Below are experts of layer 8 (counted from 0) of a mixture-of-experts language model. Rows are named router (the router's row for the expert), gate (a neuron's input weights, with its number), up (a neuron's input weights, with its number), down (a neuron's output weights, with its number) and show model dimensions 0-159. Each number is 50 + 10 x the weight over its row's rms, rounded and kept within 0 to 99.
Before each expert's rows: a language model's description of what the expert responds to. This comes from a sample of Wikipedia text that the model never trained on.

# expert 31
Nouns and endings for time spans, distances, directions and dates after numbers, such as years, miles, metres, south, September.
router:47 49 42 55 57 49 47 24 40 36 35 61 52 38 51 52 53 52 50 59 33 39 60 66 39 46 52 38 66 59 40 47 43 43 55 50 46 62 29 69 54 57 42 41 56 61 31 51 64 47 46 49 57 58 39 52 55 57 53 59 47 51 51 43 63 45 57 43 48 62 46 63 60 48 45 45 37 60 43 40 62 55 65 61 53 64 60 62 54 48 53 44 49 35 37 42 46 46 39 41 63 44 34 37 62 73 53 51 52 52 54 67 23 38 37 47 34 36 47 59 36 56 59 37 39 51 46 64 53 33 41 49 51 55 53 41 35 62 47 50 65 44 48 38 36 40 53 57 65 35 39 36 44 59 65 36 49 35 59 64
gate0:28 51 39 53 51 50 37 42 53 42 53 51 62 51 35 47 47 60 28 56 73 45 35 57 43 37 34 44 51 48 44 63 72 69 69 44 62 41 70 66 46 51 44 61 35 45 58 58 35 44 59 26 57 30 38 54 49 57 47 58 40 55 52 57 38 46 63 63 55 42 33 44 54 24 51 60 44 49 53 41 68 46 58 49 70 48 50 49 53 49 55 53 47 47 48 50 71 54 43 50 32 70 57 60 55 47 65 53 48 58 39 69 49 53 31 41 37 49 46 57 50 35 66 50 43 35 42 65 56 51 62 54 61 49 47 54 60 49 52 53 41 51 46 54 52 40 40 54 51 50 53 46 41 63 47 48 44 34 59 50
up0:54 52 60 50 34 57 53 51 46 72 43 73 47 43 50 46 51 59 72 58 50 70 35 43 47 50 73 65 57 57 59 61 39 38 29 65 35 51 51 40 44 51 38 50 57 44 53 54 56 49 37 77 50 58 43 40 47 53 38 67 57 57 35 37 45 57 43 42 48 51 49 48 46 60 47 43 72 35 48 71 36 49 39 45 38 57 41 53 49 54 50 51 33 55 47 45 40 42 50 48 67 50 53 55 51 60 31 38 39 49 44 58 58 47 55 51 55 41 45 58 53 49 35 25 27 51 39 36 47 48 46 56 42 53 65 41 45 58 42 31 45 39 45 40 61 46 47 44 44 42 68 58 60 39 47 59 45 55 33 54
down0:50 69 35 50 64 71 34 53 58 42 55 51 49 58 48 51 68 40 45 61 42 47 58 64 51 48 45 42 37 51 67 61 34 43 52 42 49 50 45 58 39 62 69 69 64 46 47 48 59 37 33 50 53 46 43 56 38 37 57 45 47 34 41 46 64 55 53 66 48 70 48 49 63 46 43 48 33 41 48 44 63 40 35 51 51 44 46 54 48 63 52 48 70 56 75 44 63 52 61 31 54 41 58 60 41 48 54 33 25 50 57 46 49 61 54 55 32 68 55 42 69 48 52 35 72 48 56 55 38 40 41 51 47 47 40 45 46 68 56 56 54 44 41 36 60 58 54 64 47 44 38 59 44 39 46 52 48 44 60 53
gate1:41 45 41 49 74 33 35 51 49 57 61 58 41 44 68 51 56 65 53 56 33 42 52 50 40 59 36 60 47 66 56 38 49 52 41 47 50 51 51 48 53 42 56 44 30 50 44 38 61 63 39 54 59 46 45 59 41 35 54 58 35 40 54 49 66 46 57 58 58 34 56 45 54 64 29 46 64 37 30 49 46 47 47 48 59 47 58 49 68 54 53 50 65 58 51 51 59 47 40 51 39 53 39 58 66 40 58 56 46 53 66 50 55 58 51 53 33 56 46 56 32 29 55 43 51 54 52 48 63 49 32 59 50 57 41 70 38 58 49 50 39 51 68 39 52 61 31 49 57 40 70 53 65 57 80 29 60 51 49 46
up1:52 55 51 32 54 63 54 57 52 40 34 54 61 43 54 56 59 41 67 66 65 53 39 44 69 49 58 48 49 65 50 66 50 46 81 44 47 45 52 36 51 58 42 50 47 39 55 48 40 53 59 50 33 37 52 63 46 52 47 63 56 58 51 53 53 27 56 65 69 41 50 49 47 52 60 58 27 29 62 57 50 49 40 49 46 35 53 52 46 50 40 61 36 51 53 58 40 44 39 47 39 56 33 58 48 62 49 50 64 61 46 50 53 38 58 59 72 55 53 40 60 55 64 54 58 51 53 49 39 49 53 47 55 59 45 35 57 35 48 59 48 70 60 60 39 20 67 59 44 60 39 52 45 57 42 58 66 47 43 72
down1:71 39 70 41 43 49 23 50 52 50 50 22 48 51 47 51 56 54 30 49 57 53 44 54 41 62 69 73 44 47 61 55 57 47 59 45 44 78 42 40 40 26 59 53 47 51 47 40 49 59 55 31 46 62 63 44 60 54 37 43 47 46 54 53 43 54 37 59 45 50 42 56 41 52 57 47 42 57 59 53 51 33 41 47 45 42 38 61 54 46 44 56 62 33 35 59 39 35 36 40 60 49 59 40 44 53 51 46 46 31 60 50 57 60 58 50 50 47 28 52 47 60 44 54 45 60 50 55 54 47 55 34 57 37 37 49 47 77 61 31 48 34 54 54 62 35 30 54 47 56 52 39 51 51 58 52 51 37 59 43

# expert 52
Final pieces of proper names, band names and song or album titles, such as Tears, Wellings, Magpies, Wellington, Remedy.
router:56 39 63 62 46 58 49 66 52 64 52 36 65 43 64 74 62 45 62 55 56 48 49 57 44 64 40 43 41 50 45 36 50 61 71 46 47 59 47 62 51 35 44 26 32 50 39 50 57 55 57 38 64 51 45 60 36 50 49 43 47 48 50 67 46 54 33 51 35 63 34 60 63 52 57 47 42 57 48 52 43 59 39 53 62 65 51 53 30 67 60 63 51 35 37 50 46 40 36 32 63 32 38 45 39 56 70 46 49 62 51 49 61 62 41 49 44 51 54 46 37 46 59 57 45 35 53 34 45 35 50 39 36 51 63 43 56 44 49 56 67 64 53 49 42 52 44 54 55 54 32 35 48 59 54 62 53 67 58 40
gate3:54 54 37 41 56 45 45 67 59 55 53 48 46 48 44 34 54 44 48 40 55 58 49 38 64 51 56 49 39 55 50 40 61 40 53 52 66 55 64 30 59 52 61 59 60 50 50 48 52 32 67 32 36 49 51 76 38 44 46 58 49 47 85 68 45 48 57 43 52 48 50 51 55 47 56 52 58 49 46 39 50 52 60 72 44 34 44 71 62 45 58 51 48 54 51 64 58 50 57 52 48 47 48 47 56 69 51 56 46 51 61 60 52 51 46 61 47 39 42 46 45 51 46 57 49 48 57 37 53 67 53 27 37 45 50 44 67 34 33 49 73 51 50 53 51 59 69 42 61 47 45 46 29 47 13 56 40 52 61 45
up3:54 66 55 39 53 40 63 74 54 57 61 56 47 42 40 60 40 56 52 50 34 61 53 76 65 69 57 34 49 49 52 46 61 47 66 46 56 51 60 39 56 49 51 69 44 48 51 46 55 69 54 62 46 47 53 60 29 43 69 43 53 48 65 60 59 66 52 68 35 53 58 37 49 64 31 42 61 43 49 37 39 54 51 61 26 52 55 64 60 56 43 60 48 53 58 62 46 49 41 39 49 52 33 48 46 50 62 52 50 55 67 54 47 59 48 45 55 49 54 55 41 43 56 46 76 33 68 56 40 67 49 29 54 41 40 42 58 40 44 53 61 68 64 55 56 64 49 56 50 51 42 52 48 39 54 49 62 56 59 43
down3:38 47 35 62 34 58 56 68 40 48 32 34 62 48 50 39 54 53 42 52 60 62 48 29 51 47 43 55 41 47 45 42 53 67 47 49 54 57 50 45 42 78 59 70 53 44 60 51 57 49 57 51 42 60 40 72 42 40 56 51 49 40 50 50 62 63 46 45 64 43 50 36 54 73 57 55 40 74 49 47 57 41 56 55 55 57 68 45 62 39 48 55 61 49 48 60 49 65 48 55 41 35 48 38 49 48 37 46 44 64 61 37 66 61 37 55 56 48 60 61 38 50 57 55 77 38 43 39 61 46 43 70 39 55 55 34 37 70 45 46 43 34 59 39 56 56 56 51 46 54 62 57 46 54 47 62 58 64 56 55
gate4:47 44 67 64 31 49 36 44 44 61 45 43 47 48 46 66 33 44 69 48 40 46 42 44 56 49 42 63 52 47 60 51 54 34 61 33 58 51 61 42 34 51 39 39 46 68 47 42 47 52 46 40 39 44 29 55 53 57 52 49 31 57 46 42 51 50 35 57 53 49 48 60 32 58 62 52 42 24 30 57 54 47 30 38 41 52 59 53 51 59 42 57 55 58 54 61 55 50 43 53 44 50 57 34 77 39 59 49 49 56 42 36 49 47 34 56 48 43 45 57 52 42 51 63 45 46 50 57 51 54 46 45 37 40 47 62 73 37 46 68 59 67 39 57 46 61 54 51 53 70 51 47 51 37 82 56 43 53 32 45
up4:50 46 56 46 44 51 43 49 59 38 42 61 65 65 38 37 60 62 43 72 56 45 39 41 45 39 54 34 75 56 37 64 35 51 54 60 52 48 59 41 48 40 61 63 69 48 66 48 51 38 56 39 55 48 51 61 53 72 48 57 47 53 35 38 43 61 36 20 42 50 51 59 33 54 51 58 56 64 50 55 41 57 43 38 37 47 40 52 40 52 50 49 61 39 43 60 42 49 54 48 44 60 62 62 60 57 63 27 49 72 41 45 57 53 49 35 47 41 55 47 46 39 43 67 55 50 42 59 43 60 63 43 46 44 43 44 40 42 59 62 42 50 35 64 52 31 67 36 51 36 35 61 59 55 35 54 49 59 45 41
down4:39 38 35 30 63 40 46 64 53 61 37 47 43 42 45 31 37 63 55 46 50 60 45 34 59 34 55 31 55 37 48 37 55 43 45 46 50 58 50 49 48 46 74 61 49 49 46 40 55 37 51 46 56 51 35 51 35 50 52 60 67 45 60 51 48 37 55 41 38 62 44 60 51 50 34 63 61 49 73 63 52 44 52 57 42 33 32 51 47 51 59 35 65 52 50 58 62 46 62 54 52 48 50 57 53 35 43 49 39 26 41 57 46 63 43 47 41 41 57 50 46 66 37 45 40 59 52 58 42 55 76 65 57 47 59 38 49 40 37 51 42 37 60 41 51 51 56 45 55 59 64 38 29 68 55 42 56 44 65 58

# expert 0
Vowel pieces and accented letters inside foreign, mostly Spanish or Slavic, surnames in rosters and lists, like Ferroviária, Ortíz, Vaníček.
router:57 36 38 43 60 55 49 51 71 57 45 50 50 59 51 35 61 53 50 27 52 41 52 42 53 50 31 43 49 41 58 41 51 34 42 48 48 30 46 42 67 50 36 33 56 68 56 65 46 55 57 29 44 54 52 61 50 38 38 54 44 44 27 62 54 40 29 56 47 49 49 50 49 36 57 52 60 65 64 34 38 45 42 39 61 58 35 36 56 49 40 52 54 36 49 62 53 49 66 38 43 59 61 45 43 56 27 26 42 48 48 40 60 51 47 20 53 39 55 43 65 61 56 68 50 55 53 36 55 51 46 47 65 55 51 60 50 47 47 54 53 38 55 37 57 42 38 53 48 50 60 50 31 49 51 59 45 35 38 54
gate0:47 53 44 45 47 33 57 51 47 48 40 45 54 44 49 55 54 50 34 26 49 60 45 50 72 67 41 56 40 55 60 63 49 35 52 49 56 49 52 51 54 45 44 65 74 66 56 33 56 40 72 50 45 64 47 45 41 61 51 74 54 58 68 56 62 52 37 60 58 41 62 38 64 37 39 59 57 46 65 33 51 65 45 50 55 46 43 53 42 46 56 37 42 53 48 57 44 50 69 55 53 72 47 54 53 58 38 46 45 51 60 38 45 62 60 51 56 35 42 48 56 60 55 41 57 41 43 42 60 48 29 50 48 48 42 55 45 37 54 30 48 63 59 55 47 42 57 36 32 47 57 69 37 34 38 58 48 49 59 22
up0:47 64 46 44 50 49 16 58 65 78 40 44 31 42 49 50 58 45 48 48 58 53 53 47 56 40 46 50 39 55 53 39 44 58 39 44 37 53 54 57 41 44 51 43 55 42 51 60 41 59 43 58 46 44 43 49 46 55 55 55 53 41 60 53 29 57 57 51 35 61 47 23 48 45 45 61 40 48 36 36 44 52 45 54 48 59 52 46 72 63 50 53 51 35 36 52 43 52 34 40 42 54 55 51 67 55 69 47 38 60 38 47 58 36 55 38 41 42 52 36 55 45 36 52 67 34 62 62 56 51 34 45 44 53 50 76 42 79 47 41 40 64 46 47 66 37 39 53 58 54 39 49 58 37 39 51 57 64 61 48
down0:36 53 57 65 54 52 58 40 39 60 42 61 55 52 35 54 44 54 50 57 48 58 64 55 34 35 39 71 50 61 48 50 51 37 60 45 55 59 56 44 41 47 35 45 46 51 33 58 41 42 43 48 53 46 49 45 54 47 80 56 59 54 61 67 37 60 30 42 35 53 53 63 34 53 65 59 61 42 70 42 73 44 49 54 64 50 33 56 50 60 47 69 51 53 44 61 54 33 47 48 53 55 57 42 60 51 40 41 55 37 58 46 53 63 49 60 54 39 71 49 58 74 61 41 48 55 41 39 56 51 50 64 58 43 65 31 60 49 37 44 52 38 74 46 53 66 48 61 48 53 62 54 59 41 39 60 49 56 53 36
gate1:52 55 47 56 46 37 54 21 31 54 42 44 54 46 51 30 51 67 34 58 56 61 43 46 47 56 21 56 59 45 60 33 44 38 52 44 61 45 48 48 35 43 54 50 42 55 70 46 64 57 47 52 60 50 43 59 45 37 54 35 70 57 39 45 53 60 29 65 58 60 57 41 44 47 35 60 58 77 66 47 45 30 55 55 59 48 30 45 44 63 50 62 43 35 36 42 42 44 60 63 53 49 52 48 40 49 61 37 37 62 36 61 58 56 49 56 48 43 38 61 52 52 57 72 54 40 36 43 57 64 60 52 41 44 56 44 45 49 56 38 59 57 47 50 63 45 37 47 46 47 44 41 45 51 61 60 56 60 48 38
up1:54 51 56 67 62 47 41 44 55 44 50 49 28 44 31 60 47 34 52 37 54 57 59 30 62 44 48 54 61 51 42 58 52 46 31 38 52 49 59 70 55 49 51 53 48 42 62 52 48 36 35 56 62 64 57 51 78 52 53 51 42 65 52 59 44 35 38 53 61 76 64 61 40 43 43 49 71 37 52 50 59 46 50 40 53 33 60 51 58 57 64 46 54 63 38 41 51 38 38 34 37 49 52 44 59 45 49 39 37 63 58 44 52 33 49 47 45 50 55 59 58 50 41 49 51 53 56 34 55 55 48 71 43 36 22 55 62 38 58 59 44 58 39 39 34 41 48 44 55 48 50 45 59 60 41 38 62 60 66 45
down1:63 45 45 65 49 45 60 41 46 44 38 45 69 47 53 57 64 32 67 57 29 41 44 52 38 45 44 57 50 53 37 61 57 42 37 52 50 44 47 62 57 53 53 44 44 33 57 61 37 30 46 41 54 49 41 53 45 41 59 45 45 49 58 37 37 37 44 54 54 64 59 75 56 52 49 44 35 47 38 41 58 50 60 50 61 47 40 46 48 57 66 44 51 66 60 44 55 62 35 42 53 47 45 46 57 34 55 33 29 25 44 47 33 54 67 53 56 53 65 46 50 65 51 57 47 65 62 43 57 59 67 44 71 46 51 54 61 59 31 52 46 44 30 68 57 57 64 46 59 58 49 52 51 74 56 56 63 51 52 55

# expert 28
Table pipes, commas and prepositions before place names in sports or venue lists, plus compass and country words like South, USA, ITA.
router:50 34 57 65 38 53 46 33 48 60 49 51 63 46 52 37 60 47 36 23 57 51 47 35 51 34 47 52 34 29 61 56 37 58 45 45 50 43 37 51 50 47 54 35 28 61 47 44 49 50 41 42 53 44 54 46 55 50 53 62 56 48 30 61 38 39 56 51 57 45 54 54 51 49 45 61 59 57 57 51 34 37 48 61 55 53 33 41 54 58 66 39 42 62 56 35 35 50 40 41 55 55 48 73 35 74 47 57 39 58 40 37 47 42 54 47 48 55 41 54 53 47 61 39 47 56 38 51 45 46 45 43 55 22 56 60 43 59 56 41 45 46 56 57 64 52 57 61 47 53 62 24 51 73 62 69 67 43 50 59
gate0:51 51 49 37 38 57 52 48 49 59 59 46 56 50 56 44 54 66 40 34 64 28 57 38 55 50 62 40 60 57 53 61 68 54 38 47 50 57 35 45 54 43 44 63 63 42 38 31 50 34 45 39 53 40 58 34 17 51 50 52 65 48 53 48 61 46 53 50 47 67 45 49 58 41 35 57 35 53 34 42 59 73 43 47 60 53 49 53 51 52 46 42 52 52 34 44 47 71 35 74 35 38 55 43 43 51 45 41 30 43 46 52 36 39 36 56 45 36 52 51 50 50 49 65 59 51 36 53 45 56 43 59 47 43 53 50 50 48 53 45 66 49 43 59 64 31 74 37 51 55 40 37 56 51 57 51 73 45 41 38
up0:57 35 36 65 57 36 47 42 44 48 48 58 46 47 37 35 48 16 45 60 35 48 56 59 56 41 52 48 52 48 43 65 39 52 50 51 26 32 46 27 54 36 56 56 45 48 36 55 49 35 40 67 42 62 56 39 51 49 53 34 44 49 52 55 57 50 46 48 40 53 40 56 47 48 50 38 56 55 67 54 57 50 62 48 43 58 42 65 55 24 41 52 55 44 45 49 37 46 56 44 48 66 61 53 63 60 53 46 67 42 59 70 62 56 42 42 64 35 45 70 49 62 52 46 48 43 57 50 51 56 72 67 54 49 45 58 50 41 49 50 58 62 53 51 28 84 45 51 35 59 46 58 56 46 53 36 51 56 43 50
down0:56 62 52 29 46 52 52 51 50 51 39 67 53 36 62 71 44 66 46 54 50 65 51 51 69 61 42 52 41 42 61 33 56 45 42 59 63 56 54 49 49 42 44 76 53 63 60 43 39 58 41 39 70 50 54 42 47 45 51 49 55 28 40 36 63 53 36 59 54 60 62 54 53 52 50 55 38 51 57 40 56 59 54 48 46 43 51 33 39 32 56 59 44 36 54 56 57 37 75 55 38 45 50 53 45 51 43 42 37 44 62 40 48 49 56 46 64 46 52 66 29 29 47 75 54 45 38 55 45 49 38 73 55 49 43 47 71 40 63 45 46 64 51 66 49 51 38 49 53 52 48 57 44 44 62 64 61 43 44 60
gate1:47 43 44 32 32 50 34 47 40 61 43 53 72 39 52 35 50 62 65 51 60 55 49 48 62 50 57 46 65 67 69 52 32 51 47 40 46 44 36 49 57 47 67 51 56 52 63 61 58 50 41 54 44 48 51 37 61 43 46 56 48 50 45 53 55 42 51 62 49 57 34 45 49 42 30 65 58 45 43 47 46 49 34 40 41 58 59 38 32 32 51 43 48 56 68 44 58 61 45 44 53 38 62 38 54 53 65 46 37 49 52 31 53 61 70 31 39 51 43 53 47 75 46 61 51 51 44 44 39 47 41 43 37 38 30 58 57 41 73 53 49 40 68 45 48 40 67 64 50 54 45 52 63 27 51 44 55 60 53 46
up1:39 54 55 56 42 39 49 28 31 44 39 59 44 68 38 51 44 42 50 41 36 57 52 40 58 38 48 47 64 37 49 54 31 54 48 73 45 45 51 57 33 40 49 44 42 51 48 48 48 48 19 51 41 53 43 54 47 62 53 44 51 57 33 47 37 63 63 61 52 55 57 42 57 54 58 43 47 52 59 45 62 51 44 33 46 47 43 54 57 26 59 63 49 52 59 47 32 59 52 66 51 58 48 46 47 56 52 49 51 53 72 72 46 64 55 40 48 49 52 37 47 23 42 53 30 37 59 65 47 53 44 26 48 49 51 53 50 32 47 52 44 55 48 49 33 39 58 50 50 43 69 48 35 62 72 52 48 61 53 65
down1:77 49 55 45 60 42 36 67 55 44 72 49 36 38 50 67 75 57 39 55 53 57 46 45 46 46 53 58 44 37 54 66 61 76 54 51 49 49 33 56 59 52 45 43 67 32 41 58 57 34 49 49 43 64 65 51 48 51 48 53 44 46 49 39 36 44 58 62 48 55 36 30 45 64 59 47 39 49 55 46 61 43 46 24 49 51 48 48 45 61 28 47 57 58 39 60 57 48 56 58 25 50 54 42 59 53 62 44 40 40 30 59 41 32 54 49 50 44 51 53 57 53 48 54 46 61 47 45 65 36 72 42 42 51 49 48 43 59 38 42 63 44 41 42 52 57 54 63 43 56 40 52 62 39 35 45 49 39 37 44

# expert 13
Word-internal vowels and suffix pieces of common English words, such as ation in citation needed, ing in Preceding, i in requires.
router:38 56 55 59 49 41 48 53 44 49 65 34 63 66 35 38 29 65 51 39 53 54 59 48 33 66 58 59 58 55 40 51 50 44 66 77 46 52 45 63 62 41 28 62 45 44 48 32 30 41 36 37 54 48 59 52 49 67 49 58 37 53 58 38 53 52 61 53 42 54 48 66 49 49 40 39 52 56 55 53 52 52 50 53 62 53 45 61 41 42 44 64 59 51 42 61 67 28 46 53 45 62 57 42 32 58 44 39 70 36 67 45 51 47 49 58 45 41 43 51 45 56 40 63 40 60 41 44 59 48 61 58 56 65 51 48 69 27 44 60 39 60 51 63 46 49 59 48 58 44 36 57 54 40 58 40 58 43 30 51
gate0:34 60 48 54 65 43 37 45 60 42 70 47 66 60 44 46 48 67 52 37 67 48 48 60 52 48 35 55 41 51 67 43 38 69 54 62 60 33 35 31 39 65 43 56 44 60 30 56 49 43 50 50 53 41 43 26 59 44 49 62 50 70 67 56 55 61 60 57 57 49 59 43 52 37 35 43 35 50 54 57 55 54 36 55 49 52 41 62 48 47 52 35 55 42 40 53 46 60 64 67 71 44 40 58 39 61 63 52 47 37 43 33 63 46 46 56 50 50 40 53 37 47 45 42 33 35 49 54 33 41 36 47 33 56 57 59 46 43 53 63 65 47 39 53 44 42 51 48 36 56 57 55 50 60 53 52 43 48 27 56
up0:43 55 52 37 57 55 69 48 43 64 69 59 35 44 57 49 40 50 56 57 46 46 39 43 37 55 50 31 55 62 57 45 51 45 51 39 58 45 53 65 48 63 44 64 45 53 40 40 64 60 62 64 48 58 26 56 37 27 72 62 61 43 47 56 41 53 61 56 55 42 41 59 46 43 54 59 54 29 63 63 68 49 51 57 39 40 39 41 49 48 43 44 52 50 25 45 50 49 45 55 40 50 49 37 54 56 29 41 64 35 63 53 44 54 49 49 53 43 59 54 49 62 57 48 56 42 26 64 36 47 51 53 45 53 55 53 50 53 53 58 63 45 47 52 61 58 34 58 44 59 75 36 48 70 49 42 45 23 61 51
down0:29 57 52 63 55 55 44 43 49 42 59 63 58 53 44 37 54 53 54 44 49 48 49 39 42 29 64 35 51 44 55 70 45 57 32 63 61 41 44 53 50 44 42 58 62 54 43 58 55 50 69 50 57 58 51 69 61 41 54 57 46 60 53 42 53 50 50 58 37 40 49 48 41 55 56 66 48 39 48 57 61 39 39 56 57 49 27 47 47 45 47 35 54 57 55 58 59 36 48 45 45 37 62 58 49 46 44 35 75 57 48 39 46 36 56 63 56 53 37 47 47 63 60 57 55 60 30 41 28 30 51 62 62 56 32 30 42 52 50 67 57 56 30 61 52 67 43 54 51 60 55 61 60 59 39 52 34 48 45 77
gate1:42 63 58 49 54 42 43 70 35 56 46 40 43 42 39 33 56 48 55 65 39 49 52 58 49 58 55 47 73 54 45 48 53 44 43 69 48 48 42 49 58 55 51 58 31 47 49 45 44 48 37 51 59 45 60 42 46 46 43 52 50 46 44 52 68 57 44 56 47 44 47 55 67 49 51 57 44 70 55 56 47 41 34 48 82 44 31 40 35 38 49 44 43 63 52 52 50 58 38 36 42 61 47 48 66 62 46 61 55 40 21 52 45 43 69 55 42 64 60 50 47 53 76 37 32 41 67 42 43 47 70 33 38 55 43 56 65 49 51 54 52 54 57 59 52 60 41 56 60 50 77 52 64 55 50 65 53 62 57 54
up1:34 53 61 50 47 42 45 50 54 30 48 53 32 47 36 45 39 65 53 44 41 57 45 39 50 56 34 68 69 59 67 29 39 37 55 71 73 57 47 41 51 41 62 44 63 58 53 64 37 53 42 63 54 66 42 55 44 49 58 46 52 29 49 56 47 38 60 50 52 53 55 63 43 45 45 40 43 46 54 40 47 58 45 46 35 34 43 48 30 51 29 55 44 64 46 49 56 50 44 45 26 51 49 35 45 52 50 51 45 52 52 46 56 38 46 54 49 48 56 36 60 62 49 53 35 30 55 32 53 45 54 65 57 45 52 53 36 39 58 64 49 45 77 64 45 40 43 61 66 61 50 34 46 52 51 52 44 67 39 43
down1:39 61 49 36 47 44 29 50 37 59 31 47 44 49 40 43 25 45 42 42 26 61 56 41 57 62 33 40 49 67 49 45 44 46 41 47 30 67 36 34 54 60 46 62 50 33 57 52 54 52 45 48 51 45 39 61 54 59 32 39 55 42 56 54 45 52 65 42 73 60 56 49 55 55 46 66 33 64 53 37 39 49 42 46 25 47 43 48 48 46 51 47 43 60 59 48 44 52 49 51 36 55 47 54 64 45 49 54 72 49 40 22 38 55 66 49 38 58 50 47 41 53 51 56 33 41 42 44 45 62 54 58 50 51 57 57 50 33 38 49 49 40 60 41 38 49 26 49 41 44 48 42 51 34 57 54 54 65 53 41

# expert 56
Final words or pieces of section headings and list titles before ==, such as career, Personal life, See also, Results summ-ary.
router:47 53 41 62 45 44 63 35 43 64 36 43 69 59 45 54 45 41 52 47 51 48 34 49 47 50 42 52 56 49 24 73 41 50 60 40 41 35 42 47 67 64 60 64 40 43 55 42 59 51 55 50 41 53 51 50 69 61 56 66 52 46 50 50 60 49 45 43 51 43 56 50 47 51 45 48 52 27 43 47 43 39 44 53 59 44 52 51 66 42 33 65 61 53 55 54 49 44 41 67 67 56 55 31 72 32 55 54 56 38 69 63 50 47 31 45 59 61 34 38 57 41 54 63 48 54 65 54 44 46 62 52 42 60 69 43 65 36 59 54 39 53 53 45 35 53 39 42 49 41 56 53 56 70 47 59 44 40 23 56
gate1:47 46 68 54 56 43 58 53 34 54 68 47 49 44 24 64 44 51 55 44 54 43 48 39 84 73 54 71 51 48 53 54 49 38 56 50 31 49 46 63 50 50 53 64 61 57 43 48 49 64 54 52 57 45 63 36 50 44 42 57 67 47 53 73 42 66 34 41 40 51 49 46 41 43 42 49 50 55 35 40 45 30 53 44 45 48 47 42 43 51 60 55 51 51 58 51 55 46 53 52 58 51 29 44 42 41 40 41 52 52 45 54 58 38 45 51 38 57 45 33 33 47 79 71 63 48 55 53 55 50 35 60 56 52 46 51 57 53 69 69 40 42 38 66 55 42 66 47 51 50 60 49 62 57 54 54 36 54 39 31
up1:50 71 55 38 55 44 49 47 56 55 42 49 61 61 51 66 46 41 54 47 56 61 48 43 52 49 45 36 52 50 46 69 48 56 48 38 43 49 57 56 55 68 41 56 47 31 59 84 55 56 32 45 55 43 51 34 68 59 47 36 51 43 57 47 58 50 67 45 58 55 44 47 47 42 49 59 50 43 43 45 37 65 60 70 44 55 46 46 59 50 47 48 52 32 22 50 51 51 32 56 62 48 47 52 61 44 44 41 57 33 58 59 35 39 58 43 62 60 59 46 46 43 38 56 39 49 45 49 62 44 65 70 51 46 62 59 43 41 35 32 46 51 44 66 66 80 59 64 63 49 60 54 47 44 40 46 59 29 58 41
down1:52 48 48 34 59 48 42 59 62 42 32 62 46 52 59 76 53 53 62 48 54 73 53 50 36 50 56 40 27 59 48 53 57 49 43 35 51 47 53 45 64 41 32 37 55 44 66 56 55 57 25 60 43 58 59 19 43 41 51 53 59 52 42 56 45 47 62 46 59 41 48 46 45 50 41 43 48 45 53 56 56 60 41 58 44 45 48 80 58 47 40 57 68 37 50 71 60 57 42 58 49 63 62 45 51 54 63 32 44 45 45 57 55 51 41 41 36 42 49 55 32 37 36 43 40 61 45 56 46 48 49 47 55 37 63 34 57 45 64 53 58 70 57 43 61 50 51 54 51 60 41 55 54 38 50 53 43 44 69 67
gate2:44 51 52 51 58 26 51 40 44 45 56 15 43 48 49 59 42 65 48 53 64 38 49 55 44 49 46 53 55 58 44 64 46 43 54 63 47 51 42 81 61 40 49 50 23 41 58 58 50 56 73 60 51 51 51 58 49 62 43 60 54 61 52 43 39 42 65 46 57 60 53 48 58 64 52 36 48 51 40 50 80 39 41 71 45 43 47 45 62 50 46 43 62 28 62 34 61 40 43 40 34 53 52 48 62 59 55 53 56 49 49 68 49 56 56 42 70 43 46 35 47 54 46 61 54 50 64 51 55 66 48 53 50 60 47 56 55 60 42 46 41 54 44 46 36 50 38 66 66 59 58 58 44 34 51 53 62 35 43 60
up2:51 68 56 47 51 62 46 62 55 47 48 44 33 29 59 51 49 63 57 55 67 44 54 55 43 22 76 40 45 45 46 67 48 36 50 66 49 35 48 34 40 40 41 54 50 50 49 30 44 57 36 36 45 59 51 48 35 52 49 61 38 53 63 42 58 46 48 41 44 60 58 52 40 33 58 55 35 54 53 51 50 52 35 68 38 70 53 56 70 59 35 41 42 45 40 57 51 20 53 48 45 57 52 50 65 45 40 57 47 58 49 45 57 55 51 52 41 60 55 51 55 47 61 40 47 46 47 48 54 71 44 58 50 51 67 56 57 58 45 47 83 56 52 55 51 46 54 52 34 45 47 38 54 43 51 69 49 49 70 44
down2:41 37 54 47 43 48 51 46 42 50 44 54 57 48 49 43 50 52 40 53 62 63 43 76 61 38 59 74 42 57 59 39 42 61 51 60 39 60 47 60 43 32 39 50 51 33 61 54 73 45 50 60 47 57 44 64 50 41 42 58 46 61 47 55 43 42 29 49 37 61 51 65 49 40 49 57 47 70 56 52 44 66 47 44 59 38 29 59 36 52 54 59 41 47 40 36 50 73 43 33 55 55 70 34 51 56 54 34 39 46 61 59 57 55 53 55 50 38 64 41 55 63 45 57 44 37 69 47 55 48 32 51 57 41 36 34 47 52 52 44 57 39 55 58 43 56 59 66 48 62 51 64 30 44 50 49 40 69 40 36